{
  "n_layer": 9,
  "d_model": 192,
  "router_score": "sigmoid",
  "normalize_top_k": false,
  "init_std_router": 0.0356,
  "tie_embeddings": false,
  "optimizer": "adamw",
  "beta2": 0.98,
  "grad_clip": 1.0,
  "train_tokens": 353200000
}
Below are experts of layer 3 (counted from 0) of a mixture-of-experts language model. Rows are named up (a neuron's input weights, with its number) and show model dimensions 0-191. Each number is 500 + 50 x the weight over its row's rms, rounded and kept within 0 to 999. Numbers have three digits each.
Before each expert's rows: a language model's description of what the expert responds to. This comes from a sample of Wikipedia text that the model never trained on.

# expert 22
Description: Middle or final pieces of foreign personal and place names, as in Su-are-z, Ma-ure-en, Hen-an, plus some capitalized adjectives like High, Northern.
up0:468536479430497511412514517471480441547393520532546490504497431538462460470491534437503424490430537462551555469422421459435474487543540452477478539546500607499489546548507516489407421528589430530562553497531498418476419584448454442439503562561480492505466577456475480502511399538511494554420555519592489570410553420445516531525528463540533527470509485508467589507448480441437496596443473533497526460452547480607534443443484574495490424472544463568518405606415484501446563570487476442578589470548519547554526433518489473512414423470426514569486528508565460412512581477509569478
up1:513471435475427535569520572503485526418479421474460504497512616503371474497507554545537425506471505555481519538482473518581528507484440479556514558424515582528453535525488553417488577582561464512507507519617542533433513452373559504406524508560506507497418504476522473510499420470481479487536487458445513561523555470363619481502407528446463551595492459539594547564436453512519504512618555494523419525465498498514573508487435423574558571579557500560535518486432486561492442484535494499515535495483499512444515467527534579537510424428538522424437456590475524526499449404529413507
up2:475575537521532450495458504514494536536459434556452481531586528493493456545499518504503471477574512480532585497503498563503389422637495500543491470389495554478434477431469453514531553511495558527436453459456565430494539537599525436401575432482578584510518504483453483476538554477531551542441519490478482495573503415467491546535494512527510472507441534470489495521535536581445487497502521492589497510596441592461498500535543562560466521500496482540574555478573445475426472542558507368539478576607482355550475452554442489561539583437543435461512602548482496477609634532544469519
up3:505474479586490458543486518502517491536472529514523489622428582445504421443516525494512487462464513430542548523447484526391550419485512420557458576519501464468583493469452490622530532567509536484491433561624529622461385495500532518541511496546583523569513499568498471468569571440522553575525522512506490564523535559481506546440575526477571470516543497454542460342425433489477548470472505398485523576461525538466469523534430447522518504539461513512423448484473466483566516503461483532463488573458485472461600568528500509565477592440436449496513499442469374461556527537598458605
up4:454455506532485547552513551486507438521463542492640531554471425445478523486529533420509441499583504449464534555450483507514518481446549439529479574490546441502455503464482465509401580602519440464490502489467492542583510463454495561486496585546582547552490432472572453499582489430431492489477549568474510427459514493505542489463456500443483437596435549576502541573484533536419415574571530427506641517478524447515406548506563477479559525514507533481389464439562451560514458450483600501487430465541443485586561508605454502605539493541462560480475432617492519486511502476403544455
up5:508474467418480424487451494503520526522449490526488530582550503440531510508537514490450534480451498433539529511555368467480548401525579486503514427471511530566534447569555453486358463532576450483530485560454502526464498445429470460598485497555570515489558504470477563594497599453489476547468473501529480333460579552580536514501543478499482528447544484440512461408557562550514485488598425434511481514525464485447494517445501576523472423543423530472458489437506478480521488537554477394493447517415472440563518638611394516491596490479492532551526585465514462476518514504572397487
up6:456558485475515502508529527432475462429603494475537458565513604462443509531599487457483553557516544447500495449496527431528439469626499525459505569408489507423524480475481518531495468525487600452545564438544570512404515468583552418400432521512586488541497475529475536528566558495532480426470563441593580465559509523446482555530563499484425548605478593513503558548511480503394524503375493486536509489481449540528489401547523491569527537504542474473476430458480475526527522504511409419522528459498586477428510570524491523428352532591480474393549467506473490493500419512476532571
up7:532525579527545514462519492533452499460539462489364466446552480472576523482416506568479493517473450497499628486343562585494532553513553480508601515540514581552514512472388492433547562526491480478469495530436547444557445590497513532557462473502534470560503532586467552521552576485525565530519474551575510519592485435551536549618569511532541605470540535483608528472418539479455543562468555476518439537509553492495471570564477430413471454448504452483435556461482536486476512513521475477512471561528543481540628539499483523466538591477468422587549611460504562466494442505552438526
up8:545441444521558468525551502420454534501469584471451501516488497449537476491526536520600504479549518562441527554436507635559456550463505487533530508486495570527512514596458597534594510467475490473424535532546575457435465474511524548525453553599523519532581505494540560365533524429607553550511496547400550481457585562519472447568529490565482454505515599442488501525509549508577541519543497481590522514476468501505559454482480472382568605497551468461435475527527625558533492412519451518622414507466454491490512466537527475408525581588562451470493561521472484458497455572529496556
up9:495436513460436515461559504407510447536531451508533488443669476492528535448497441421550493525454485608470548506497417505542448483500470411482494489461523558466472476521460499612505476563533471522457520505482484522419387513448549440407505493503501510585422503564476425508508532473549556433577542468475550553507525553555530346492499421477418528592410469454524432574432497557415492467510496471504543415409493397408570430499449430534541549524533477496537487588525511529468570464503482500551558502533461516404509445600607555496524483534566534518465457535498491463490494528447530552
up10:502472546461525586503486557540498488454513444537511375496494560457467486557568502499493442408528496516557414536519431420583463591559469479512487591550572450478463492525391521577518501483491505540607558416542457501468492537520522514466468514615436441512506525475522457461454578595475533609491557521540557486403573464455495534486514439477523507455517494503441468435557527493455488589501479401567484499484523550493482505559449510580458489462622389502547494385623471519549446523522444407496525476454507469450545583469545552456506539502504491425584499524540428533550484470485468625

# expert 60
Description: Single digits in the middle or end of long numbers, especially decimal coordinates, vote counts, race times and measurements.
up0:486515522545498469532511472548489449442543438538448475507550538478509593474521574418515483423461490493515392506481494461493556506443461502463515476522491487519527576525546506494487517453461482557505487416464521487593504537496513527460569614511448502482559572471509516452440522609469587490511500421437466470481598537540552444572481456481520517445490462468607564474522393613504441435380595412539518569511503503439416523502585526542425416449515515454437504451442477500463514505501389557560387525628599530566548531529539525478520451469534550492622482558573507497453458512423533556
up1:600468500494469489481441515495456496431525586484568453530520535476502552461460489449508489436468443565483497435455463570470488536458420551550419513454423473594517566557495529463447467517545437484459481480466571551343472467521610448514390490580444500475544588534414480501516537464605436439494594565437518471460499481483518562520596440459530485476561450475427518479575510612518414535525423541569488515424465494585502522454458367530502468462538493506482472512464461554490484505498499514604499478472457491526437429571500397597553465522542496414505527504539528481497579427442556500
up2:482571575525435448462442477546495526515416609534445494537506532496429420555495424489505508435553461412581587483567553543520516465490506509541527563474443601477486491465555448522479610686520471526553545408513498570472524491463497457545424504535488504526585468457441425535586568518510507497492473487483575524442495512479518525419483415539599429500554586573453506496478478481572548459496491464511483557494433500451462449496560526420443450435437455483493364503515496564474576551542485385546502451505524448501456444550539507566520484471437489544635438448520512477479450489448484511
up3:544586424541479474570512510551525516579532553512475525509516463464526474591442497540461459473444491568479480473435511462467553423493479449510427393484480495555590597455541525600519455557487528480514475373536456475536547519551499481506589433533526584483524540525553463399486579441571480527491481525506481460526589521481595505514436505428556477453496523558518534427497517490505439486527600461571563565503479477520472518522457532443469546539476447469524489449501490553472532490433517490486484563404567514566555398556502505627500534482524491418469481666463542446446620416384456448
up4:471548503538474484504550623527419567494632523513464486468472524440492527561592558499531517507445540436534512391486507548541475511565537480492539591585513529451496544605486462571471457555505377422543521482532507483406466519489562500492475638505579468527481604543544505521435519580476530512463456534480514436558478525488528473453436503541414445576626470516544504483380547479605538498456503468482489545520476501487511468467402599559489462485429517494488509565513481411515455498537546469460531454458604515472640579521515502521509466480468527527450533489453526451505389477410525469
up5:482550517495501495441497510513480558469514420514509507461523503554412576450621532595430540465419364487494558557487479487451554568572506562514481539430501444477508539489511508459476475558521516589541615567530538465453495479553594412509587428442505508478488520521587559503482569552537457530466386513475490453556479484496513485576472421478520467500479443546552455505558509595480556627454529532469541577434478455598530542519440620508458424529484448542516465495475526431497523451551445443544415490478493439610479515475581493382510511434513488467486517519378545416459481475505521486
up6:474540485530510537505495503366481522499461544479473491479480534454529555494507449538533465512529493557538479448450472483428483560560558559597505472583475597502485561522497464461455606525450539559490373542498557577536415570535483485569381463541513444432581538572430586538602478509496518400529592450544530433562560364533512524556492454431507502507465453444505512560524508526398541461550502513572512480466444563484452518502505404456434414410444566584453527488425582575553462485482462511398443520459557515518519519508461524555495478532469444549587532551515446453537467466504489497
up7:590451476485465486479451533455453415454593415598464553471447561504468510495635484537502457522506436548555503464470508478565464486513518557515566472547475546686398547445549511555456483599495515430577556448492544498468426507413514502494485503469552523538433510516508439522456448511492520557521536504414554507494476504441574483447501440503430485462486619516423460489512476502409414462541427505539428558443494489484490483458378519392461488431406492414516498481506504479454488541453500494570430541412460517622442503540417552559542481557478514504476500475487484545485594433490482517
up8:497496443519430459526498506466470550490603483544531508497520525481417547430504465471505540512417469556572548477511469600464413607535542525494468487481443592501554518601507517469436497549578451582447477497550489498396425480561497447522473537585537491509514626465472540471546544508556494440462444457535546430458492474503535504352429562510589465491553515508490532510497589563609474508484432469496465438473485494538598528476474475589507485562534403427557477482620542446474472537603455466487566389527555448508438528482458588452536528541551516462478483432505460501569491547407549546
up9:509452550551469513474469531489488583527394486485414525584526470543421426503530495518415629522548474478487542547512379462517538475526541520580512413423479520522487561565579578525487500562526533487542447517578573491522524549428525355535476614473532533468489552511517479526484519500583412619465511419588544467558563510517551531547520447534489512525437502605409545520521444525472541529455442482351470467612491532417504471463437433478514499565515477492495552492521535443445459445521520492488472532415489546487504533468531479376572468550459527474467531491498549487595464517546559504
up10:523519472494450455510449573522496512507460505663509449447539548532491629524525564482518521412483468572521493539536503540529459422510569579628572555508336591475508654565513610498540524543476461488498511472474549534481564487487482483400501518494538520504550476481482562475489534536520471469448482454547589379475474540521530502472502524499421482520504496489448375441623430528497535459441518469530453456553501521557587584492418473449484506487514490456571527463551561499535464530541442519562541445488479417450469525483483510409552497465432494514513494445399574456526523476561546465

# expert 3
Description: Periods, commas and quotation marks ending quoted statements or clauses, plus the web piece after w, as in wrote:, implies."
up0:476383466447467489496443488467526504565515503517567557555510515501581477542451591509565370490466567444581548502498447518450442434513467432464535473459421430544609520467488603482491567541519391458487460453495445505510481547531558446578386457557470550474504549447449559496552476484551529537499544515453510419555624532480486488494473550496503543434547492487496572538573539529583393481494540471442465514480532447445460463493469407529486526367570554513534494551427450542517506532469434521466569500433442509385553463464513481517479476613477548469565471559512584462468395496491518554
up1:504494566558487543593429493502532486534498539492571582527551489529478575554474529467629478520415468493513621497493465489457443489522467503540390481429571451610496561423404493465482600507529515529456442525498588500537455522437519479575482563499566556479467598477464361444561444435579542501502551541474538461546527508456471540491519499519512577460560488478532430495531583479347510613528532523452428472453518508527498484533428469438545442454523505591542470491473501557504472523558447504585539536480573510477548551426540558559475451472475565517577514502536430413473471480475427436
up2:540553502465471490586460468460534483534613386493644563485514511475475478497437501427531507485535511512546488456486512493495412473522534593465467543460501630519467507582429500559523538502560505544530554488506436503482491494458579450415474472470556519572533488548562484565602602414558492556532496516592574504531509543415503495440541506584585469518569586572606503493459440599581529470540452541447530478454557527528470572478513494468504503499518513523470495442501516534435436483500540488513448519537390563514463461580453531530473525534476497488481486469563470516618452354535417601
up3:496513502572518421509525483462476434559511465514525512419493445457472570426534456417526532510548480472499489496525555604511436441469509517475470488439474529544468462578461485595530562509437509448400523454460512429551600486381504534508481479486512564466511589479472510447445515461523537503501565437524469454493490601480618549477458389541360581595414461401567418482485550489551495502521551490484506476505499434539439467494477495550507426450513475501427516427536570344548439511494503496387417529585456551527502441501515454544545509512467453550405536445589470514500435542480508451
up4:504532513493498491570403441477476501529622478470493513541468463586368468496510509544519530521484413561555413513538452649478487561426570490519531506561484562457429397521557461470502483520460509551502481569514588489451361455468476557523534540600518512466485439523455495484462449576460488564461558515513499488408515538431538422434444478503497479546454469513412498462501564412492429511512528457546555448557526425562460446498518584350465466544579479519522558475448520558527541596498557514582504528511482554445476467536470505554580478515580480498480491483443577413527404509511524544
up5:635526502449500481466471484431428486478505484497451497611421503554450465497507502466487498497434515565492610492440436454534608523433476484512502466480438481444415528522464568421477476500547473460552507504435472447527515432513489510573485461431523487457525463527496605526558520530513437557511527501415467581521514436442428541474588447510510535445595476445512513459474441536434577522467489468484496505598498380532511344486501558485540405510395466598488423446444490451518537487405490435538462481549477472640498537496453485443483469528574512522529465480525384470533402484551465438
up6:596440524466506406496500562550490511469449510559440440507539553438452502490552529478622507531466479571538459461494514513495614489500493556526501518521443564504506555503404493482501505590525542492467482516524442451527423502493502541438581397518559485444470456579367555482493574467452604494561470522531587507548454453503528526485546460448617477459560462376512455471462433495508562504513486515610482537547474495552564490484476434534532615454539523464502526385594515605392488538544485512547600509448426522478467520599508544494485454508542493570556519576537500507428521462498473397
up7:561533546518601516544586589518571505506498566481549567400531465515515449536436545565478429468593463497531520429486484472444583514543437482485453490528579578394539561434496519540514513530444413474504498621606510494501495499529461476541420526514548575500500562518490485555519484467510472459432627503502504481432480556460514449534544488536561521480548408560440482446512606463557430446554497495417479546538595573479427453487538457474522518527496481447487474469508590520481564436455512455496500395535501579529518475543597495454571405490504413425586535548527533452490572479598560472
up8:588549488592517471474552590555433507557558479539484602495608487494463505441538561517502557616512542536608495515440501532512475443537535521468523537506577533492527576560428469499497474489514473443454517504510529480525372408410550488434573536526499475505502507513560610454474536475457546478558545469554557515575479498517383473514571518516536507473557532512531593504418395485555479508570477455566477603389434551509549472422543528607532461494433460598529446471471500574491416564489575548490523507550562496491521547530448537496558457528509499523582609499471522552472506475561478416
up9:463539576429492500480492570485551397534482489512571545418483449476461521496514528509634466564486513519402462483464480559535437561584515593443535557468480557520429501554473495455482587576539447406563437392475442523474552493596479503489517607497521521466452467488431526546496438520513456521473462445574529484576455461440589525514575531458553548460511393396444578517442481503437516500458484515387623522466615493604458483533528434498533543505600509484504497484534506496504490433610431491573527557509463486486498462495468440519419455489481431529535466427446516489533558474546475473
up10:485392585514449437494479433512379505504576482495545537585494467398527493382541439458573428498495503516492405425446487584488503467513528544536480587415517520533492525463433569574472513489555504491417536474386554494512488484399522526372412491493555464576524514504482453474536558373527594505453543533523530533555552552530603536561458438463443520487473514481597491503484475573504541581523456480530533523470527555507497460532522514451568469457508463500435458476494470436457563471479440548493537435544428487476497449593389495535538537485467420577536498504579543474488537552582561454

# expert 13
Description: Line breaks and pipe separators ending table cells or rows, especially in sports results tables with scores, dates and venues.
up0:488510527481483442550499575533513513492469463630562479492582559367557530468460582513546536373549408492443433519501438530503464406470542510496551523526448592566489499538466611598524504567498501525431526523561595507446412547538532416537474476558492530483486511494414572505533477485545519526368608512520495431463455444509568546531483550490498481505480476465546509477466415551454476582489466449496544525518462398555503458427440568463451539486479504363491474504505514536556602543581509503499492529481530479535506476566536530536473583622525452498563571469427448428488476466541496521
up1:583480548434516475504485447523463496511518468558474498472528493452472542485467585551516413430517419445445433427530390458515537518473560503546502520412526479518506576577446479480491428528512451407600579530579471585491537545488599536462502430415621499443499485451537540458500502483556490477424450440448529436493545485481448482539504500477458465586468553453613536527455416504546516523423367494461474524482538508480426545490460417561407558559553522514445647514502498474489484482455458491559437506606453431609558456491473426455482497438509529521439547522497550477487598509528513454
up2:582486502493549544498454490439465443545576403524556538438528464472436529482519536564551444494394448499429535424460429499569490477454489419556545474454513496579505483534452534464655532514536407494492369588476565528481483458523547566470521523415538407560515492528441533519541485484477524401533460557540514516504578568526513594529476458482531542522558530595510418533497478499617516503551443521454491513471555537506450528533376449454442526507510442421455509549567462454477460435500552510478500585447382411508469500510474524435457488487509509530466526479501437451630586514461533569
up3:511491498505506483522457518493503589484446475522545416427446556420394522424559560508492474474517499472436467482500470482458489507494582597488539536464454529506430502504452510509451513630580523416652416479506554528436465426491488485437525517502434403501458490462573516567497522495454465496520491588525569458426519496468474464506577389519521560671503556453578393519565400534528448539566486482391587507456485497536505474453406542550439524499563475443454476509482492419471519561524452474495499513479498405565448501527565597426445480516388515521510535505514510487510447550466504491
up4:480539557474517494588489543536414449530513526494475485549525467471483460559465461467542475507473462457605559590531519449590529409518502514553437567427477492635438527538438552493426469546534499519478584455532510569591519502360551502514481550488551628448517498527495504574500417536406523476410502485534509521561572479505510589498512475519497458530557406487478539530515467470453448508480452493501495469515477493559492433431506521641537516422620524549443501578596494553382546479453439530440493540435485533470537441493564557496394577478488504505540492541557466420494426498504459583
up5:550392456527539507541558544507523479442592467498560564490481533544447505534456556471525507533470385454621412598485540445473589475487526543487461561509499495454520559394559468459429559489454557513532498466429515536496558444506571499500499638504534585489521585478592564537476509533505493543551502461478514460544439521587501560474530570425437396528395446483540534529514441467468468526456496470441522602469554542524509461415608552528423457465461480506591539410551521495544492487519529488558436529520485489471524581573537524501467428526561570485499520478557515507575467402412558564
up6:495497461467499505516485462466432436511543421463425481539540535438451385430530456524537533551532487532517478542421531567588462470504532533525494462332527486479484491506469475424458522493583511530451491570582489553505480414501499418473569553482488586399468474512581530496525481475507515422447542519466480427485518497510502624444605502387504493507492572460510507437465449471431517451519485445543449485452434443511500455433513599512415562437501450559504454578448564575536450566587601529572557560413523517501474428449544454545458542540574510464467461532453546487607535497587538464
up7:512437441504521547459503530444513434462526536548479520444497526466389575503528520440556501520474470498589486484474509528576490497543478539528457470461513479408456498522511535486507488533549475527529506496498451531581495348488539494524525596505546489550509573519422490476565529607499404497539552507468563427503467500460567581484544520513501504540442504614490525455525497424527492541492419447461538479341368531576600455362444557575475524394399532480556513500512482455419463498480577533484410496482526496524519518559400526493523423453427476433513477485582410488469550558483573572
up8:500456518461491494452494555474490572479471620523486446583578567514500575593426542433433544459477386505405468582543492489592563564502463481537428499467492458492534537461504465505421448525449501480480415430521460560457468395498460357458523529526553505482566512570464410496489524494421579503441468596551569460555436511549490505618485480434483439458479453434483450498513562479460508487468444502513560544496518552558478391411517462552531534496497455526496474540505588547420511579482422451544450525534510551439534570536512475460422496467519506438497514632537456486530487519512407568
up9:531466480524443514485418508506364484523478515533536461476612531428517470497550424559522470470452492512466488541412424467528552563464572513544503568554516505491409542449452557554462531477499474417507654495500512467489436532494445488467499531469498510456594485482486471491459498443508525500508521523520480522512456578419513543532532496681428491467484586494457491473452360408481553440514567498492486575499470462383407393505423575523453444505530535514505500535491509557459550512521524499385487493631512429496493505466496503503602459454464502394460529582497527490512446456608515552
up10:587512594472506490574543524569459400428485545536431465547474621526580471591489552516450491481519370442577473474519442553533464467517464473549467501429519473546564562607485469480470476527493473492527657482532555431536467487438501384469565480501457582437490443485482504473476462533434532565582497526425478481510466554486565502585473535473510501509502453420507459458468482482548478452432483523554506436538428376486484482496608487491544594469530442535491524472479470499501509500493522461515430532485591409521523491612556523501538478575468445547489532613464529431476373518433518476

# expert 25
Description: Line breaks right after section headings like == Background == or page titles, and at ends of list or table lines.
up5:558523550472505480603483565437470453457551402544448456454596552467489444465475619502518418509535521399585521445423518520522542506574591580513485491443495517537513487491546502474531485468509485454536540546577500581449516448525552477438463590435531536493514500529536502474507479547549453574481508513536604502422458495484476520498551420443537503477536471478558485554496522540480479502482411502405611637453451560410477558534467555623537543469523446530501508510516528460517508548474444486468560497470528466549658476499519518555419502579455554459498423565584449431529546547427500610
up6:397527503526505510491394494425416446510437415517520494468562546529555572523533487457507438401481498452494483589525488460593534517509461546630505556442481545520494501506458580534456530528461546501545494445476481507533527553467527488540478459522473439463488460623510471486516479559575417522515435537414434556516581462536481582474485482507495559548471490479531429471504611426573506578383491503515552429511502516584584445504474472497506550515485561455409547506614485555414545486391456491474488561472441427470455409490529517493423488547557465452468513513583423370460463485536409476
up7:554512507455459518501510482487560477466591442429461495422431487496427569466475519402475503504547483519436448390509409560502497550468564449387486512527489558500501601432433580513457529521562518460549537504468541548553485511482532487553359489522528515501480566517491469516561512599632555487562580476405536455448506457449419509513514450472554351547494479516482542463466441564553483489510454468504508503518529503564501503545465401438588561437569489423463438520398530474568511459558471527518534508498407519482526536473484503543470467635498422551477561407545504559410519503554468517
up8:473493467503527503490476448527465520604557465435545495432426608502501501575403552485570470474510514519495485450480482457642467530490512516418435559534533503490471535503453416525474474507513605487423514489497481553488583510536479587450527534483526535522399512524476530533425424467494537590529604518464490451459553520517572530486547450481515416535569588500483506486518417532521460469486541452543527510458566559489518473533574486542629457498483405405405477363519559552568531452519533490461544497587550468501589587461541483466481527430414511478502554539565478535560585564416554407
up9:559421365514504548442466509475497508390481632448596524471490514496461557548447539540513443443509531492452476589507503484482517510522512448564375532416542462425495420490557406454425520551533498555436556493511528548461562425491447488469478455479524486469519529520379581519553473473465454440464472537516530476537493497431421508464500426553510478428487581479550478554526504584441491422516412461441507510500498478474490557542449601564423394492533497498470480427547524404514412521479545377465491487454520587491487521527543504516501552660432487417463464494532490484461516565463483518
up10:478464393476582482511476555445518465582491355569621497452490391514549474501486574457469437492574459486516507443511491487513524542466599524516439501534529450423514518569534517490478489525500506472488450495524542628596544504434501469456551444513555464449502516531535466618514460486508628492479564455525534530604522499445495392497605507522562562445464525439491485470424559477454548480401426532511506582523443556590532587501461441418475515407501451518483520440535504452475435520409370583454562489503468519454520501520449494548443594483529497465501514535507466488572501524447492492
up11:536545500445492435489382511438486472410465541523406538546550493478441416426468525545471464419420524440526617441476545522553521463520474492517606527448429557518502492464563487467420452592517431469569497468507577427410470487475617412472564532517447553437559577447540466476527484521469446495497483506446476530545466418503543507481487567445496520640455519506451515511475443542427474492468468520503488504521429487415450516550445504436473535555502530551552458525598487406476422433502584547479448537482482408505498492499564506458531531559511541512479558567517456496599369523389511485
up12:626569514381534527419471494541524436490464419495441474553527452520580608477554484480495550425542391493520516553504432474555513524496496433494528410431401568450456509417519538603539486491478450448487453566446437485563497513520429478574519516483535441507482520570532615617496560513494397498400493463428496490534497555558461508521540517499560456529496465473406514465465567532571476509579480511514490519505565560538448523520549492470470538499550497413414446565450431479545560591477430436513512526559434500432460545499516489539474460557496488510476476503523526342466522556576457463
up13:519462494561489510515474562511449501444477581509518515643436561469446425530454556560485545540547553482531529485535542476455507561625461539517494468498511503594493543499500399505499445572464422534459549587434478517605477457474523435507543498553383595476541570565413482482517542598499433594464501590456564578449449448444496537559468480568560423429533559467407384524489462561516464547466383451496491505559531526456475462485539535491475488449482420472595467512487542451421419448530463492514493549433550533455544578475507504479417520567525420587513499551496498507504542475501496489
up14:460417573416444447511488499504463574473515537456427492426431533485432415513514507572496569483496462453478487453481517473496500474446485481428497560470498471389532540448491435528542523485469514483442470466477534502497565517585498406537412421492465512423549459460449477625469533473509494449487464504549502555457569417505487589523449453474525485524612621505475544562480491552419484509464531457499537418531576440465517456419501554493600442595501487546434515479481503565522532509650542476487575515601543540464541454502466536530505471623549498489578645555472492527553394457495454511
up15:578473449574511521468559516467502470586474565479458499624557502496431554527419525493548417517520505553578534558438503450599524480559528543493539473529454538436502549534490431417415516563568435519475618520483491570515487618494541478485351487519455514481553611530471569511484429557516491462484497472487508477537445482474667498542517490561536374508599538496487403398570527515521406485499550446446512554511528480540434427522533521454462505491461441524525464447523575573481472546386555515519459532533538525521496479460612499464528510505544501465505542507525445539465568452482559517

# expert 2
Description: Short word pieces and digits inside words or numbers, e.g. Montenegro's ro, free-roaming, Regency, dates like 2009, taxonomy entries.
up0:505461441510468499510466495427512465455442513532424449517468506553445454385491497555483450440553498417613457515528437625492541560443485508475478529527416511444525562416398529403442450499548473431610516513493574586520460508481539431502429500495587520473451506493552532541440425518535539486543456479421563471484500453493533498447464541520469495539469524558407487492497540507533467436554418536360504509554491462540611409471438521486529480401598501554433529554553460535453559534446471556530445534407547506473447470536591452615462527528464579562439502483528538548495549452490545505
up1:511483615520529472525453477508452476523411527560480460565486465354429467493502449492566444453485453483538501464367457519469534599367584509487480540456442416477429511496453540499525493528547422486601463435448580468563398470428498492436413479550495519506459415522581548509498483509452504458465449487525525481495542486503423424616508360480430536500557497479575419471504557497478513496503468467482506518582525547443458563414505504571523506562505480462513451428596548431483526435538541506499530493588471500521489489449527455487456431501390470493406449511521541461443575515459458454
up2:466567519530532517571510579605495529541532473599491549477474606545479548485519546534510512398561573492448460537455372482568521468431541479503440570527474443490493454449563471547552458548472602527492467446511610471511410463501443566376467477486458462447498532496563455509524375408504557462514496411625536547517472479547472466557564464424429508423531573503504457389515437458495517436451444493458553481506504526543510489499513499520560491409488541375465492497492510417453442474501578533463522509446493486484606460505525467525454551502450493561545503491392477462604499486511498440
up3:489485529481439535495486491541514570444576553503399425533447498483482464574530540551545480507554486469533453483448578512569504480539491526475470531605537532505448557645463505446526547432407503425412541524452526478511462535543490505550530461547509535509435571462483619421448391616542493420403510512536471452543468494477490500446512555639429427532544519534525603536518474489572471544550542461505516489474514435492458499511450444510490513453572565506423558447534430403559497454607568467509532445539508500554563551479639498528436425504514515494424484426545502443444561472508483475
up4:490504535486535434562506503431490483450498404503493521419436524492416503565535487468528484460531462501501535568501382465527535592640488513489543506515498482413539471414500462545605495545531523473474524526486527467443545463534491474492515528497477517462521502525555466569475497460572456543495485495460548579466536438491514550459436403562454450465589476508527607464530537535537464512464506499474571491474458478403466554425448497561408569565561440509664554478412481565455487495549558443464539502548504452490556449490537559501526581615514550411380441581434504421560435506577412543
up5:509557483493463581421488605545525483553528511598448410435464503491483516423423462509511505554485472512584609504443385510494529497496601537468513457529455440539439502457524543488471511491449559562471532574463624503511443531481442427452464436489505450507528504439517568501533457450475543539394493514581534496426540511488466435509619526488497552542521498507479440485538547540531620583531508462500507439459431509577540405493449519568503457472572410491448563540468546543464475639511431487532587455406507430450502556458537531551453459541380557569530516507532464448537460514479446539
up6:436425490501487500597556464508478573592555425438501553541507522467468553463502468482520459421467442464608385484372488584547428481436433519543474503469466527578513555452481637557411519510513516588400604496506427543463540578497458507433551559535439510535466581506504549506546559396523456467469526495554493526532516478519533514471582460496525572452540486511476545544512562516585527548452591530527546527474561528509504506536460528461529517518468488477423450415512558603536439529518513482408579483584504534550534476536531539626481442530505463422480516538531470510568405476521479575
up7:546486545532523476514519428503490508443564524507562409465462479418478482461448512496498548561499441454436504551477496457528515501551428416504410498453590426559517576529494425420483471543586537418530559424596479552473536578454551558488431515460595497451528433446452550567631528501471520466514562603495603478478538421478537475513468472515479534574502413518522516593452565522407585466466469504538497486431494484502436448478440472521493510466518447513458490611588477486461575540452415565513502478536487511439581477470613477479442548471540400531444497529401508459522579553555432503
up8:495445595581460547502467562530426575506571499559559460466512478515493491463510513447583450531433418524463592486507507480501474514449496592462381471412497363401510570586419487535484490470514485436482489474453530415461536481504526492388359537519624473458464498509402523512508458483496512479514492553532487457492518548442485524556473539409417480507527525436541512451525448498554566587547521485501543499477543542522453473447528464530503398524455476563510523478442505489548482583467488521453388497520610527509547490460540434435432486427465553456498583464490555430478526356534450454
up9:475546477558493521508449574515521478440480523585455494524611526488498498529483475514450516488507398427389556535426491545537483503568425475516449618455433485445569527467486438501467551550524473516415511468499561491473571412505521520460581493384579565526535500518479555431499471482428510473479467506494493346614536453572489526503469516517505427510475525482608508535497445596520485481387556499509502492480442333534510466465505491550599480458466547525467531359566402394490516413532563519471402486572540502552564490470519510508434518537473539502477482489491545514504489523438506556
up10:575488450540484525548477586558559419437470507499427535542513511462485494567481494510479401501563483535520564439504387487513446475395479513537543453451474526498496539460516434530561538588528518497444437522621510513587439544505556548595484543567521481499511517578407555468534503464495545613519627505469553529500537518534532492571492466540442471662562398526439463398532525536595458505535558486512478515481442510387492534499431488471528548499491470538490538530510518580544485448394461562495485388560487498477478470528452598499481439443439470514471544578395443544535465503551509480